From a checkpoint of a small mixture-of-experts model trained on Wikipedia.
Training: a variant of SOAP for the experts, 364M tokens, 11109 steps.
Below are experts of layer 9 (counted from 0) of a mixture-of-experts language model. Rows are named router (the router's row for the expert), up (a neuron's input weights, with its number), down (a neuron's output weights, with its number) and show model dimensions 0-191. Each number is 500 + 25 x the weight over its row's rms, rounded and kept within 0 to 999. Numbers have three digits each.
After each expert's rows: a language model's description of what the expert responds to. This comes from a sample of Wikipedia text that the model never trained on.

# expert 47
router:499519514504482501524519484510505524502479492522483495497456506486453508471495511478503459518525487515491521517465519530476463518444482447485455526512553516506531454521510517489502476508505496508560483552482486449513477499498505499492521519552490484544540517435451514504475547486510498493518506511467508482474486502523524466526488500519514507505517458530490469480507513491479571491455497488497474510526533445523539524538506530511523472478522538493528497516510494532500528504512520492500496473511481539481501505513473483495473467482515517504519507546555494453507471510497532548
up0:507510506488487487510502563529495521449471508508494545500478514479552495500542517541492471487524541470485464503483449479467529487446496511490451466502503501462490484474489497481458518471506516447505511491503503499533513502493505490489507506478512520500500510495465487536488481504529501481547498466483503485533488505503495507549516520536485544525497499494477485528502477488487531494448487498497492527550524520548476504512507544534521501464497484476487500518525503530477502483457539512537488486502507480453503528508480512425477508500441506506522513508527532506462475486511419533
down0:535538515542500513491505497489488498478505487540479498565507509524499501530490496461476523520460471491511515548535527508512492483500546499530480468471528497484535499495525510494488511518519560519518506513524497489476501478486500496485477526467489519535504496523481488448519510509513512512479505471502475473443460484494485445525505529516527516502460529493466476475516479493470473491492466480494481543443472555504506497507487501542476543492513521438481485490506485472481519521525492493510494504534471513535541491536505500573565471500470453530489486505550487516498536499517510501
up1:541477533523506480488518508502500510517558518511490462438528515513457515501521494528495519541516486502484504463494481470518431531487537458487466523448559515505476501499512503506477490490496509478559477506522516505498498492508484504532453459507519482549532486505483491493560496475491530529492483465522473521519493465508493471483491503482513509489507510498508521441511483551529535512518528494494472465494525494499486538517518465494518495467516532466465529542486498535537530480490484482514472442518494514499485474488500448535499478521495526536526452477508504526485500488529480511
down1:477498525493511490522532490502458496515511483474542501471469511488548514498516543464498584517468484470510516452476509490530481495514462524538463502491509462548492551488467475501476518517498525551534519485483523522484479504502536493503477515497484488484457532526508483486556529500533473490502467537533513503479501524473496496509453492505479470513489510509497506505508502468468513508518488494528553493455541455528513507510456526456491502502441501448499497464481460499546476521506514482507496483479483528488521536519529462504501505495490489525527488504513479528465528482465468505
up2:502454476513531479494485523470513514491509500490565514470505492503434506509510505499493527479504507529480465531561516537530522528492483504508461469553509528539457489487511509501489558513526525546496527540482530434506482498468530457512486505512496513484512513462496489484496518495512511507451521505478519487508505498515497460466503520508523522504478524524503489496484505533516479469481525558542512486531521521487534491499484539488468520490489522515487527548516482478536503504499488502482522488457526525496511544511492488505455447477528501520493497482557509512529449532531544479
down2:511496519527501492518474498480498487457521557496509483485485498475509502472463492484486488513489531495479509558477492552529493484480464507473479464527505483506449547517504500574512490504488496472475540465516480526541504488515464545519539518480489548468475515488493493513515484507490489538514548474500481489500504447484519494478464476501536499545541530457506547544506511483500470482488494521530530506455473479485495495507554493537515510532507468502485468480449509480490541465502513504503523449496473511490522538523506517467449462518491489498506479508522490469522508508463486487
up3:495450533479513525506527525513530511516507527486513508514525551504514536539483529434477488515512504507491535468520491470496461518472505551513486479494495460481512465492508475497453506488477525457539525487505493477461522462526515467494526532480493487514497509499434477446508515509488521512500542502481534489462506486519477465544491521564486482507526518499525460507498482512512516468521450483523531482480540508468526475492520510500510527515535467514475481527494508506468489526477516506457501533486501528509499511487482468494535476508496545506525478525497549509501513469569476532
down3:540503479460536500472466537478481513493516540499495505529487498455541502473496525549492507479482476534469490464482526505460512498489509464498466503492498483531505499484514493513542493511491465536430474496536511473534499537529509502513453488497466498486489483520524510496527490420459525501472499513505501482493508539504510531529514533480501523521512520461507528552502519465480501498563455451468516434470525491489517523488489496486472511526475525492489478489480500544538556526541511513503478481516490480497490499463520466483517512478516523497534529517472482494505488517526510522
It responds to: Digit 2 and h/m pieces. Digit 2 opening years like 2006, and h, m or v pieces inside names and words, such as ast|h|ma and Rede|em|er.

# expert 22
router:530482489488460524506467468497483500509456498517485491494504503478517518500531493545551496530509476595477490525522504508476495501473536457519481488456481514501509501456463544522513535491472527535519507513508505514493490507476524490505480509525526476495506528497439517518533511456494496532487521427492471532514469510527510512513497468532499500503507475496540508495517522465492479530485496466461481514513552486537522512503505549488544518512518523505507514496467471539543520490467526522491524493504509529445536467521501497485466496470497510524486486528549544478469475499522491516
up3:493467495512526515530488494487505468490495467487481485461507511473510510499549504505476493508500443563492527522502511513504469535510527483463522496488505531525477487479507459524528514458501468495541486500479465500487467505504476510501541506505523462523517519499496516521489476495493519480497506451502475469532514455553515452547515461544548501480542532508467466487487512500478448463518509455498495502510505509487554485531461553488505523475512433499505486507543498524514492527474508514525471476475492504462513464507512511516518548513522505480504467557510489494504460488463483533
down3:479468473536515501460507508458521535528475529536488473535534478508505497531480506524485505528521513520475489460506461482556464476515483507504506490560483506484496467453456488528508488527501492483474472506489498462560492518486481442505470473512483524515512469530553497498487487488510509537546523512502476503511546528473504506490534517530535491512480514480496518521530497532522497506523463498509475523513491476537461474500464506520479475529492480555499506468524524464503501539528477471484477526488518529481490506546501503472487505502495459520535488550473497498511524552548502462
up4:501508491551501544495451499512517544458472488515490503504505484526516539534535526474472475524508463473448485510495470534505524502449489499518492481498532506508514497505504532523506472536513481465524504505517497474536499570458489512494512521504505447472508520493475552477547503478516535527528454461507477458523488496494494516499488478487456503505528462509548496498474515497532460491476479517497471534494494488484463495509490512497513515484498530527523543481559457462508504500475521480519503476468513523514491446498527504532473525475477498545517487529469509472511486534520552493
down4:507485469505517503494517501525488515560525491500511517506550487506431514526515505492488492470504441485519507510531528495506471537490528522497462574553504482465498496521542483521485498484522502511451500498529514509495496500484525460516525513498483482490537513512503469540505524496502512495495509486535509501466507507506514502470480480503509548513503491509434492478481478463490544498498492480486480528484460492486550504557486474458513488501474489512488544515457478439485486499513527494525467501539508521503506482473506478523567466484478453445479516514479509482459441493487490498
up5:495483523529492548500518509508510445466533502495478512502507484516498541546505491487487510512499510507526511466516480463511471533553517485474447491456489498497518502508530537502525491469513447501503464520528504508553473457474485490516464497500491505443484516499478535507542486464490511530502487467492501526532539507497515510527523482544504481456481499537520468487549494514512468520526520520469497508481545482555491462442502503516503522543515494473542481481516486506521509495499515533530501488517472496481460483485467457477476510505432523508515468508500510512553513533528483530
down5:495510547473519492471552544501485514480441495519495487518503516449531525540481501466555486493458509506492500492468476497497499487480505510517523516494511535511477498511501524454522516480553510493534492477511477515463510479535496521523499477503517503505534465513508500546527522481519557463493450518510475500438485478484479537514494513530459528477484437471488496492482463488505486486498471463452477535534494519479504508512484479515495512519477536460485496488508519505476523502522533531524508520498530537493531503470489515504524438549465493494543493532485513538501483544504513534
up6:535509503521473469535483495555517481453556488518484507478521519512482508473494498491517529500493487502516466474513523512506538551464519482510548556446504479491481530513504476522485547479532485545513509471471491499535521514478527488511495459487524563517521491496506529490519530492531491529508430484535492454526491503538481487514472520494472482525486478499529477510475508520536490514507456507476476537505466488546458504494497512486484469482534483506499512456507484481527486472531512500514538462524495490518524501532503494479513497529455509447472502545522488464488496499453499519
down6:524476488479541464494530481474495512512495478511500484466491515468544543502474518521502500494486497570516509557513464509495498477478493457475474492527444494522506485461470519472502494514508473502486473511525437496462513494497522496497469481470481454490469547522514504540448502551490463495523534497479490524532487466491553515481479481516490453493482501512497493460518463504504469515494504492535498485499523487511475542470497492504544499510507481462506451486498512514490505486471527448485469538458495464450453534483508498482532480510521474478518504484523540514517526462522488511
It responds to: Noun-modifying adjectives. Adjectives, nationality words and determiners before a noun, such as National, Soviet, public, former, first, two, another.

# expert 33
router:534507507511476518498471481511473533493480466486455453497509514473490476484528522545527501488506472566513512526501524516534501511504538459507479475444460496481525517442461507520493517502477542548549494482506471505471540510488521489493472499533506497470488520503476502518513509484481502521457484444493471518495478514551518508500533483525460488516487496510516486504517477436476517492489471471456463540513561472540487518513499537484539492521488486483517500518481494516511522493475515499498528484503503494477522509537493536494502484445503491490523483524518564485499472469484510554
up3:514502509535516542542481491512499542505461472488472485479525479488509502511496459524499557493534515522474537463522512461493534488505534479488483480478521465534476520480462539554503448469443507473536504496521511502522536506477519525497522474509521525548499509526500526482534507486496474497488487525499470464490498498530532470467523540511489480526468453497518528489505484533520458478494543456514500516516525504498519533542535468481498513521496492501537545478511474495510533518454498455506463499501470511492472545519518511522502449495505502532535519511511513479552529509516489515
down3:493506440483514514479513511498499504493485491520554524557493476524487499504525478514513526501461488561524493503474486530489506463480531484493523512485489514484531522522525510517525529514455539557510578510538527503461522504509485516501502533512476527449503466536516506502494525494532540500479506529524463471507515470475489527549506537459538509504480532490500443529488494536475527513549480513487511471496485494487525452509525520534506505503433490525484461483481475468521469522530507497486507516479505513507521515484532457500499481495466503490516472510473484469472495475522536483
up4:541498501499551475528488497518523523525474498500534507525503492490531514513516480496483512503468502530518527507494511481523463541509523491497518487504469453497542498538500495474516494510526513494507500525513517524514454510513488482520551480527492509491481493475522516479535459543472516495532568504517523497498463487452489493512537484549476516518501500499546450421550511457519459508501536510552474495517523471516491517507479525481512504506515456496506498456557493523505507521506454483500510482492512470507448549502513525480482522469491472481470486443468488530475463493521514505
down4:473499528562482515479511545481494450459463550510522489507478518530576477529519505487509499509486533489479513469524487497497539492511507478488513498482509502526486446485530476539511478509498506515513492523473512501496480524515452473429506508525513548495506528497505514521514493463505524524565522502509493506532479485460468504471506524548497494505467524536503491492482505532474522524474503482483520515514515464500529462489524474519528540565500490459501553530522466481468514492520500526522449477487509539530516489493492534491466506495469528493483540491525508535485517498509524516
up5:528449525460488519512500515456527484481449457512472508484483487495511516499503524542510505507523479545432467492484529507467508452489518530516505530487483483476476532480479488511508499444545484528496488525538469463526489485481503509529516467501494513474514483503524466482499468524492510508503495507522474494497480496519443505520494477465467510502515487502486515471507514457481498515512474499445506531489465499498511481511554476478495495464516541476518503489452466517541489537461476509501478486532470517458454534491471503469482546460494460474495480492525511441521512500460533481
down5:482533522475476425506455484527490469460511475479518533485492529539507486462495496496450520500504495506549552507479526502496474499527487477517506473519509494445483494492506481497497493557511525505465520538470505519528486472530494489507488526466481475495467509508515506510507467480512527472517537554524537508493540478489514506523516505504467483522527487544502523535556518495520503540476523527498505474477477483515501500436529480470479430486494536477512526510472525494479504488497498514474480495475550536498493479483532506478469498503451516494496515508477494536480516453508559492
up6:498520535482448501491465479493464507463507501519491496542437516499538465484507489507525513484469497499490526536417511528493514525505482542532514478465496500473491513496524499538513499508481498531513498531469468523462497535500501502540456517521491473463458517468484501516490495481471506471485491481529489495484487520488484500503473497496533515490483508526544483511509504490552513483506570484497527531501523497473477498482482487433496478528470506475500486489492479492517533513480485494536486480495481520494558558468529541469542487528507509484519553551484530495473471484484466464
down6:508488480512490535507492483496510502503508524456547477511520531519518490531491530462506486488503511509514482461500520482518441506512434502505507544534527527462511509494496499479497501507442462467508513468484503505534501442509485521458546475472523519522517552528509512460511517533471441503521510540457502527498493487522489482492484513498465455465558524527472530466474527512500472548492501550517519534516513486490539484560498540491540539444526481479471492501476486491496493495523531470490471499521501506509500504506523489490483520528491526534485528501502514486542521510507523490
It responds to: Adjective suffixes. Adjective endings and common adjectives: -ic, -ical, -able, -ous, -ial, plus different, similar, important, popular, often before -ly or than.

# expert 41
router:500472508533503530503475467523439512485477493526504514516518517462494479532477542503520501496499495577500508489496519536484482514493507496488447490483469486491485481507493517501475526508453529507507490513488491485462482541460528491509495503545519479530495506478440509531501559492491497486487578507497494494504491492455502513493506527454504512510495521553531423490474499475498465510519503468487477494525533493488522489533495511529503470487488480522495482507501508541518507547477509530502530461550504547486515523508461488433503504536505526482518464539504466466522495507536517486
up0:518455533554512542545517525500488486506493535468491482520496499458524501498530520512507476478487530545479505492463497483487470492516526507490536498488494473507509536538488501510528481463504544508506441521484479516475527525492533530519527514480515515526495509492525530478484479469479522482509513510501483522506455471485492510498498499548522494495500501467489488518442543498503518519509510481499469475474555518499484518499553470457519468535471485539482518485491511520483518478461527478490460451529486448518472504447458517574503501540477493494492464475462454520505512481505523513
down0:478467513481477533480558526465496511463538481514545498496525503493468501515482525514505514460531496505510494504480478533476450498494485559482447477499504481501524485494551495490514496465521521521522497516485506523499487485451505498525520485550479500485523494472476513488526516504474510525512494476496481485501496504499493434486536490524507518446487464504524470533495473500539543524501488483539507500484492499506534531495474529502474539478533524498475525487494467487565457518528499438512574507470512486511487468445481508463491539495473515511535525524505501484465474479483527519
up1:513474502550519502480498446446544511487495474499505486482532483508518480516515511500521460512537493467523504502457487544517475542481502502493440495525515550482481490494445485505511496523495487479474484478482504444508485540546523506506517494512477469510497533516518542528476516534518466542517509532498484462532490480464500539524518482503527488485518510469511481512523467482490488499488490502460462493501481481508515477497487524469511481511524513537469477463492501495504450517470490476488514481465528514459543475513500524498495431487513530503484460498439517457495540460515539474
down1:545529513438508508504529494475483523490510520502485474480551503480523511527513517506472502474442535501514496537494473505481478467531466472522480517489495488526515472490488490511547461524517522507489450516523497506496486505536496528489502493478529497491488489462485497491485527506530511472497525497506509506508510490518531507473476523491511517497485532491540464505482542493515504534549512514469487470516518504515494490479507509510502525506494498465569476574520531447490538524476481491527436477556470457488467454518506443496522529535467500541519441484492478471521518494525490489
up2:524558501517465485496493490550511504493538482494517513502521512515488505519515498499478495511489508487513525489556525449426484490524466493494499542497488480474475490494519525510495523507484505469518508514509455492484469497502494538505488528529488484459518507475527523486553523507443488493507516538490497497499462506513485508505503549469511527500487498519513540501504488463531483524485498455471512465508535518506475442492478484518531515466518511512554506461503528503520476471532436487522547490523538466474466473529542518476440551547494531498470504489479485503470488521474524484
down2:508451491488495481512490495454495489531533504484471493476454498483507522492464537528502514489533495430470479476479511518511516474508515530558522521539500468490507503493528530514507553499464502501498506494473511496539486483501487497488490485516489488522473453524485486540444469479515432504470494530532527544535494477503504479497443526468527483492522524516501524468486540480504490503488537516486501497496531482492485510507502462485488501573462490549459529470519515545511463487502553466470532486494512548494491514514507518487535476479489495523520487503485517488523561525489492509
up3:520498454473455493545525470478509488485472506518507517548502501492536531501503516489507515534519498486528470491429491596513495491507495524503500508499462442483521478496519512496474492522501475506572480488502507517496491499494501528497494494487497515534490491512492530477509508495522516520496499525466522497497515496524493475478464510509513511503508513491508461480472507513494471530555472472442506486491481494537485526541505487543528483548533474569540540543527502494514489557493524513488470505538503518492464525541476540473472486468489491506499460498515489472518521469459513517
down3:508540469465475496503540505497465519512519465532501540447511475491505499498494502507497520509472448548483481486490513480466512478471496516510510503525531542507505511495540493488501487559513480496452527489542513491538462453513500527483489515474508520532575512512507494524504494526516499482481492503498475496463502485480537514501560540485467477530472473475487523483445470539468505428486504525509515545505501461505508534479499505505494521502505491459517514552517548523493512537494475480510473524500483490491548518507496519515535483548483521492499530497487519517499474540519489448
It responds to: Year digits and f/n pieces. First digit 1 in years, dashes in scores, and f or n pieces inside words, such as Spit|f|ire and 6–3.

# expert 30
router:490495497542480502494530495563505565508478527516487478533527482488486501516507503541516440498517489551508535477486503504483496480477517479500471514522484541487509450515530504510507486483456514549540521504510492545508469510454547456523513510503494476537497548464484507474514535490469508515477525470490469509530502542498511506473544483484497495509529476495526494487506525504476511526496507491455488496531503461540510524515516516474552498486529499510525485518504474533536489511523546492477541477496476474453507493486463533472486496481513521499536421527541532500508491501527500476
up3:475476521488506470478474476547500493513462508475500528516545477538512511462546478513472499475507515531438486479456501515480499528475489512513509474458494467530524539493451447536521486485522532487502479485480487450471485477477462496472513531485476498497497487487498476522523490471485484485464491523514509484465526511488496487483507503491499504506501511483493493490513470469479502483500519515505488478542497512489482532519461535513493475503469510482484473554473510495474524487515469530555529473453511527563467519437542484535488518479492438509515474500548500458506519514467498540
down3:526519457544478469449490516525475536517534531505510527494493506499498523517534514470526521483532484475481495474506503529506459495483524488569461442485548514507516535524483499507476529514474475505527499487497484524487501476510513515462478489527482476520497493507470503491471468467474504453499487486485527478485486476540447521507465493553551527527519480488466494515504530483512441529467509522484476486460507492506514501501554516535522489492471485500525493467501507479504513518518489479511501553504477514519489480499528465549530542535536524477518540491488529468481519481450474519
up4:465485508517531502488505472490464476517463456517493545534511449490481501534495490506466496475531483500514493502476453495569485552531505490505511493527465499512500445516506528520497498518520507491525486526527452520519463528506502482472505458527531511486529517519464516476572458506542530483496500511509514536529466523492452493534517480481486516521570488465500464495492527494502507497501482510489541460488508513500490508512560548495485525503511496501496471475528504513515501479476534509499534485489504578502455511513476502528508503508514497534486510472511541478489501491476450503
down4:539463483524481497522492486546484539515485536468507492471464528542473484483505539456469493530485562521505534489512521504478509545505495542483458464506476473512495514525482493496503534496523480476491501478500477499515505528534493483484502484505494436451468506541511486495511510483454488534511538527456483482506491492538509522522479532464505508473507524496521534498488539430541505476478567466484499493555459472530489453472483490489508546484496475480483528502506525503540518472537490520523489487521512462500484443494491490491483503487488500492529516526478509492495520500526519490
up5:507493484469489444457507497467497510493506466483489494496532504498515470515504546464527477449525495477533501493484519490516530526465482486520509521514510491493462503491513456528521503446509478515473488509489485519536483505523530504487451472505502515530506529527501515516514547509522514474505527478491537502496516547512467471525464500503529509535491470492556504544581479500486511497476504538480471500453467517514483501479506481484524468489500492540528442483492504497491461492532524531481538462503549525459543450465530495458501514520527509531495505485480466483526525513541515500
down5:511470484504517503515496485498467489508519561480476492512441509512518474503508512505453505495522522519512492491495496441479490470459539509458458520450474521461555502488477543510524508508541512461491490503495509504464490522484469507521466505533497479531515462527514489492485505472492492518488531495474476562468516555489544519484507525511512517477489526495470507475506494502540507511477507474514555473503504463477475466447484551489513553494543523510485514503499473532473480515488509472506491478523492509476477532491481497517444509515501474479542445512496529499481545462524528499
up6:527475472520493473479523475509496566546505502504491483542499486469494470524490481469492486487496521467523504516502542478487528497495481509508530510493444512482492519483492507551536526468486539503521506498460542516536499548492500530529505531505490479472576498546517539476511500507495536467511483500549506527493493475515504452452479490512501511541472483485502519489521527506479452500516471469528491494480495473528490531483454482519512489502512522511514492489508526489476448529470459497534506475501553463435497491497499519488479503459481488505515530504510469482441499518448487514
down6:490547443480508440483533557512519476541508521462472480519518521489477497483514492513485474486524464488467477452475449499528509473469492526477490473508496504494482535511514472500523507478516528456505520476513478422532529519460523492505529483489498526505525534450482513540495498496527514500472522448517506490518496512518535498540525483481516479482458439476508511478551489514505524521453466486501492509517518510477480457505489500490473485463512539523477495526489512552504486485489499496488501486510539505462492486487516544494512498492476468459482511493523493515467480508507563495
It responds to: Leading number digits. First digits of numbers in tables, scores, attendances and years, such as 1 in 1984 or 4 in 4,200.

# expert 50
router:500475498483454531490511485530462490448503508505475490532482507500497493518470521495473472528503499529511532543468518500542492518503511514520494504463469492513490499537464490518492512446479559505497474541502500509513504518478503475495496472526525510496488514467506523483497534444433465515466526441437453511505528497495534507479512478477461535468518477566512475466480492492500491482486521505483448483515491478497485444503508522462541478475464477512517522491491517525520510517499505490518568495497521520499505489522461498480484527468500506541485450526511523465489470494476490474
up0:513498521518504473484460487544520503498526533526482511502479523566523506535491493511466501515499471522483495513461541549519501490524485524538455499475448562492469523504491539489525538500459536443498540507518496520511484468462552481477483507508523500514503465522514485512497524496476538490485546506484484499481466522516514477491521516541484511508452549471506506526506499497498486471504439514465524511499482499467511469513492499492502488492521477512517445507475473540500498498529493441515524486491481511549456525523540520488509494533530535523492555503508523485466506472512515501
down0:496472543524471465536533488481476480490493473493551460510527505506450530510512483517471455521517523446483500534508455514463505489508508515481507490539537489434512511495521504479495485514516485484494489524463450505517511551485497526497504511512509473523521481499517462523506478512480513437506500508500477484469484498507543521499499511473490530485535431504458508473477475539465473500447452465525530461486522512476498539496530478527459542524481471504520535501484499490492500510468509535491512504529490506475500492490499466462530533558511496484504483476498515506491493499451466493
up1:500470484560512506482502566481508508479508529530504500476490508504499527542514519526488488495515529451534525476490450454495528466528506508563474478483529512488466493509470492498498532521477521514506537510497478484551482507545465457508509515470500463493494471507473530527532519457454522532472460497498462523494482479487468505525501515503470489536492466516497471472496470497463491499513490499496481499512491494503518507519489536469513517447461477490501446492489449484480519530482531489504518517498549530483516502518506509480493562538506486502475534513517511486454553457483484476
down1:517498542459495508485473469534483522503490467471514566457480487490496499518465506482524459481497480458483467518495510504509457508507524514459548509503459504500510501480493503490520534489488504491458467529500503469518496497486541528451485524497486493471493501539531505512492490532526462466461512492482522511491507466474483453471470490472527499466530518485485482497548508524479493503501518546497504495519502488488484477470454496488520511498529498520462518523495569463480526496508477526503524442486466462530523528465468496505495497484451501508497515489509484491535489501455510598
up2:491491502466488491505522494527476466499491528496483504476584521571445537479534480537483503538497512509462530530504502507502479497534513505541510518487517510473503491530497538451525501531512495518530542516544509458544482488517490534491473488568557531464511497531519464499510523493501492485524536539521453494524487497521486490527505511481452521552475500484483480490500500503521512504488520520515487504463553489503490559497535499485477455527473473462473471502521494463510502505504523512509465512496513502494462488471508529538481511510503517502536504514538509508510476495495537512
down2:521454475484499516520541501476470465521491509523459528536509477506532507498487454477468526477513469458524521457484490499479544499479518474470481490523458462441465467529514477520527530525493517515486552526526458517483525525476502474510506503483462492509530498526469504498546491517509480535495499499465501515493480469507523505509530517500560529477510483522482484494504486531527544500482454517525524470497475499508533488497499493504541529488523479516421512536486516496513455506499526497506526511466551487509529525530485501512464489517505446472455480533470498481497474503496521469
up3:509527520479526429449504499516507532495533498494478501511487511511507505528515461478493486536512488507534499476499531493562494473547468485480529508533465482539517530526556542499500499457549502489467507444535511522504477508471490524522530522508561519496523519496503502547458507506495477492496472502513526558500474476495491469491522527527503449507500490524497500458455539474501509484489514525520482464491507513541526507476470565511489467525499472456483530518469451468507528539459515483511527526480488497528480485502505495479502496505522521486535508513497505489539501494517506498
down3:535497470488514485527499504476477456524497463531511494531516504458513507491505458490441515488509495532476487483489486471478498513491497534530464524493474505447480457503484509495497461467501506474529475473518555522516523517492505487519515489519500488518515467450519534512517493503510472480521510482504495481473523536486522489448493411502539515480517453500495488495492496486511473524545447459534472494493499536526468536494532542537504488531485503499491493464507521463500477494531482514515482483529494511465473527520461531490510475457512507513554453463501534551524516493504513519
It responds to: Structural punctuation, headings. Line breaks ending list items, opening parentheses and quotes, and == heading markers in Wikipedia layout.

# expert 60
router:475489509512493551501495477521486514516479523519474485490524534505491506503512472521544449520482500517501465519508504505475465530495515457512471547479485503537513480527478518532477503508466520516541502527492537518472502530473527461475484519514530466497497529513483502512511544468456449563475554462485480496501525518525546484510524492488476476505522461516508490507518493499483490499452482460469491504526536489538498503544521529505556512491494543492502503528474527554509551488502502518494550493513501545497520479531471511466473442474503485498511502532537511458504477471523518497
up3:487495484485488507517518497524527485517437503489482511497509497514501456455533514538528503535530485469552524524475485528505490490502533503495519492500459511502515491524459503523541490493512484502518501496570476473478505525534484440482496508503507503482449526501479499508499541475483505500479466534512437498474505504509499483503500564450510475505483462492460438506482514472538474488486502479475521487529551476482560494471494489535509469452484475490462482497485490505510544549442522492513506503497473514485512480522480513527478479508541531532502495521494549478521526497474494503
down3:467512482506493471473476527453471490484504498468468474522527472501533476478523520492485483529479464488488454519518485454471511487503472524501471516516501491457493508521536496469496472545480531498512495505498523506501485473529485520473440486467492495495518494516469492528466455445517511528493515505512479443523534509515546512515473531464469501455508465469544521514539460500541522490495559490476505513496487517541486491519497518514461503493523452521466570495527519485505517536522482541500548486487543517518504499511548511490488511492486493535499491494474490548506464484480505476
up4:472464464508455491478506518504479482525507471472530518504501491479479445497457487515495504517500492491543521510517486464466449475459478480516456531513470498500510478506453490523521493492471487466536516529514514465515544516528508483503430473519513506521495499492533500503515465498501504496512492548544475479521484474516507505492508481493464476473464496513530464554454524508506476509516488482477501478526479498491473528503546513501536502448496490562492485471577507545497482535456496466491493548522473489517483477493478496501504498493465536489511482521495453518472463481533516491
down4:541480516520482490540516515474492505514497461512510500503499492431492531529482520506514522510513499463506495511547462536511491471513504470446510510506464493563485492477564518468488479501474547520531538537511525525531445501500501487488485497507497460506517550509482562539496450497490545494507478522531518537494523506515542530494551515505526501480532519487541513501543522502509498500481472515501469477496499460494554529531514467477524553496528503470505530498486516489505471499496469514479466486495529473502465519527494491473471499516493464527470455519482513493517499512479527489
up5:495466484494476493507468519491448464483525479490452528541558523447447513504486470490523524529482504513507487478529503501497471531522498494502479481486582519468489457465534520501469510516526532499514477509511501506453522501492512489495490486506587529501480540490492499480523545478540526514467478488521520532532463474491515474469505542499509491514482504466522544478509473494532466492534478474499495538506503496479498502510478525519504491512484519478486521477526494499467480492554497554478471536551476461496510496466473495495509498462491481504473472489485466483520523509507490481
down5:474484522508495468519490507486492532510462534503500503500507494553504485509503519533519488451499485527504521526503503464534491531477480488528512493444463499492494517522513483478552521500527482509503516522509506524488492514525462545435507529434525564507531483549491479502510476477469499496509506494560506536473519504489508522499472499505465486550498521519536467493493505489544468498508483529468542466492473492509524493485520477501486507467498517491514496515491466517475529457467532476489458542498553493506510500468512512478511497433502447525533541484522535488495557478501484504
up6:490481504482482547523487511519503526479494499508482509520477525469436516505475481497515480509502520470481534478489503505493539533479514530508517455551495547510519504508523490537497521492513512522504507542488496487501506497517499456479509497537476496513513504474459527530483542465462521518524505508492514563518453512530526478537569474493503512516508523494465478514532525490438563513514479463459486505497506532509518509501491494504473479479502473506474507531499524525531529524499481517488570517457498497424494499454520483487523524547502498521440477496513511493499484496482524470
down6:528500498476485485517565526503491524476493499474541477482500522511509506483521526449513490526487451484505523512529476512474519506507489491500455482494491498455526495512514509523443487487500466502490555493522483506533494457489490530465529524526513484479512511522531496517536534473555485493495558559487535492457508486521522513509502438469505500518468477528503512552451490509450469496465528488560535494463484507480482478519528475509479470531513480498485544477533491492521485524487508499492462504494497491497489473498519502470513554506483511485456484505494555479520515466508508461
It responds to: Object pronouns and determiners. Object and reflexive pronouns and demonstratives after verbs or prepositions, such as himself, themselves, them, this, these.

# expert 49
router:505483515507500515524480480532506485472472504539458499522501513483466448527505503485498476564530485515470462487477505522488509559486478510459458487464542525521496484482472468492514508500481509524523489537526474505478484548522542422488477516498491489516545496441480464482520545493492494505491508509483520539547491476531528511465506484478492520535499457510488480468530523501489511538528513500492498541554517523507515489492528504474521451488485543502499502545475514531534500487491515521499508504503516506522502503529490526507481478474496530522497484542496491439524530473468466540
up0:468484470481548561480452529489528524489520532514483507512463497505494477492527527499531473513468451487549499445512456510523492498539541537475516514486520504502516506513452531509538497490508481507475487493479502491512487526512509522501514545516460482491466487475537513446515480485498513499478499512500473527464518473489505469454460497492463505522527517463530453493484511533537487473458472520524508481490477497526481478511518507463525538491543547522499498495487472499486494495462537460536477501539496518518540514479483513478438488474491512501482470508526513543545513498511478487
down0:483543455531520541496519486492470493487523524510500534494529475495483496473519512491515472485512493515475465516511510487446489521495528505503529459497491499540516523502514521499495516545498512511481524485464482500459464488510495465451513459508539502488482512482481487527492550492458479461514463523515517512493530463475557476485533527471463527487544497503516529511483454519563480525507539464482508505529488509487497515504514478529471542464493501482504461502485534516498487523509480532527524462506534516455541476508460479525492530500468453504539536491543526477483482542459494498
up1:469492513533527509510544491501505512554502516516461471534536510479545506543480506510538526537514530507520479521470499469525526499524484481509478511492475514447487530494519463522501451487524537484500468530483507550502486487493557542508487573506469559521502524456497497531523547456483517508482513490486497509505467461506557484477492509497519510506495492500473521485490494521448538488530481499467498480516501492491489503457529465498483447505485537522456512500485480516483497505507500519488528485533510542505467556496505533493494480498505517505458506460480546491503469473495509519
down1:511535487495468487492462463516486491475548480485546532523481512493484521519484492510518520523523562531488505490478491546489504486506530477492483485511513509518493450531485506479474531512479516539489513532502476501495479481508517455494462487492507487476497498472520455476493518506513474535525488562494480510504545500559473511514513453475511496529438470515543540479517527535549504491480471528450498497474481434545520509520494503520507510519469479499532500465478514514499494553474499503533486521484512488474555465510517482485506506555535446524500473476496488487488481482490496492
up2:501496509488451472477493494499528500514485491490510539511513499476544480517516466515514459503484502490530537466468516549479499501503519527516530551486512526478504522519529501476467528525478529510537488476520499452533505469508522512523535488531482521534449505483484520494533484512499492537554478482527505506511486511504475528501480483536576515513476498490543494478535535495534499515502511556506501500445505484538462504475507441506519498504448440467505453515507528516512502468520547451513512523523518474496494516517538505479484554507500531487489481510469509492466499505471473511
down2:478532523498553511537464517538485519490484497532515493492516515564493514493465519509512521535541523518489491457522495505537516523473498499466473454519469535474448522517492457470548479507500527496458517486492478522492432521510490497475533480467456483467482445491479505504494481516467476521480454527535483480482496495505541497491479511450482495508480512492514528491507492545495487513505492533491508473466507537547488523497538505500482487507500480509468494483471508496470505434510438516487533547501489512490528499543495509520503498513505504478470502519488481503573483499539504503
up3:505489545516491455529518502489518488493506516535513505524472494499436508509531463485501472516497523508503504510501505463557503520500506512476468501517482493496456492488496481532547462482497530488574518487500507538501458484490512476472502497461460487488487528524508515485489495474458458452519500525449505533538496527538464472536543528498523483522519495458508498521526516533503506534508484500521508499531452526520505523486531518467488507537449493488471501482465513514510457504528515481473490504484519478503461524503479491491473549505464555506475504501503540448473474512481531543
down3:511519507501474466504504494474460484513519488499484493474477561468527471513504518493494550516502514530462480479507505504510498536498484507520498481473554515504510483489486553479514509465532507508510556452479481477458557494515516492483499512543485478523467480470488486492483505508503499532514508489477521527471525517550517516497470510492490519551469505459488532475527492501514476482495458503519477499491507457536511510486489468511513482469489521480491496486477457492479466486496491540476569513488459566469478540498461519466531498509482510517470481516504429471447481494459497471
It responds to: Month names, paragraph ends. Month names after in, on or a day number, such as August 1876, 30 July; also sentence-final periods followed by a paragraph break.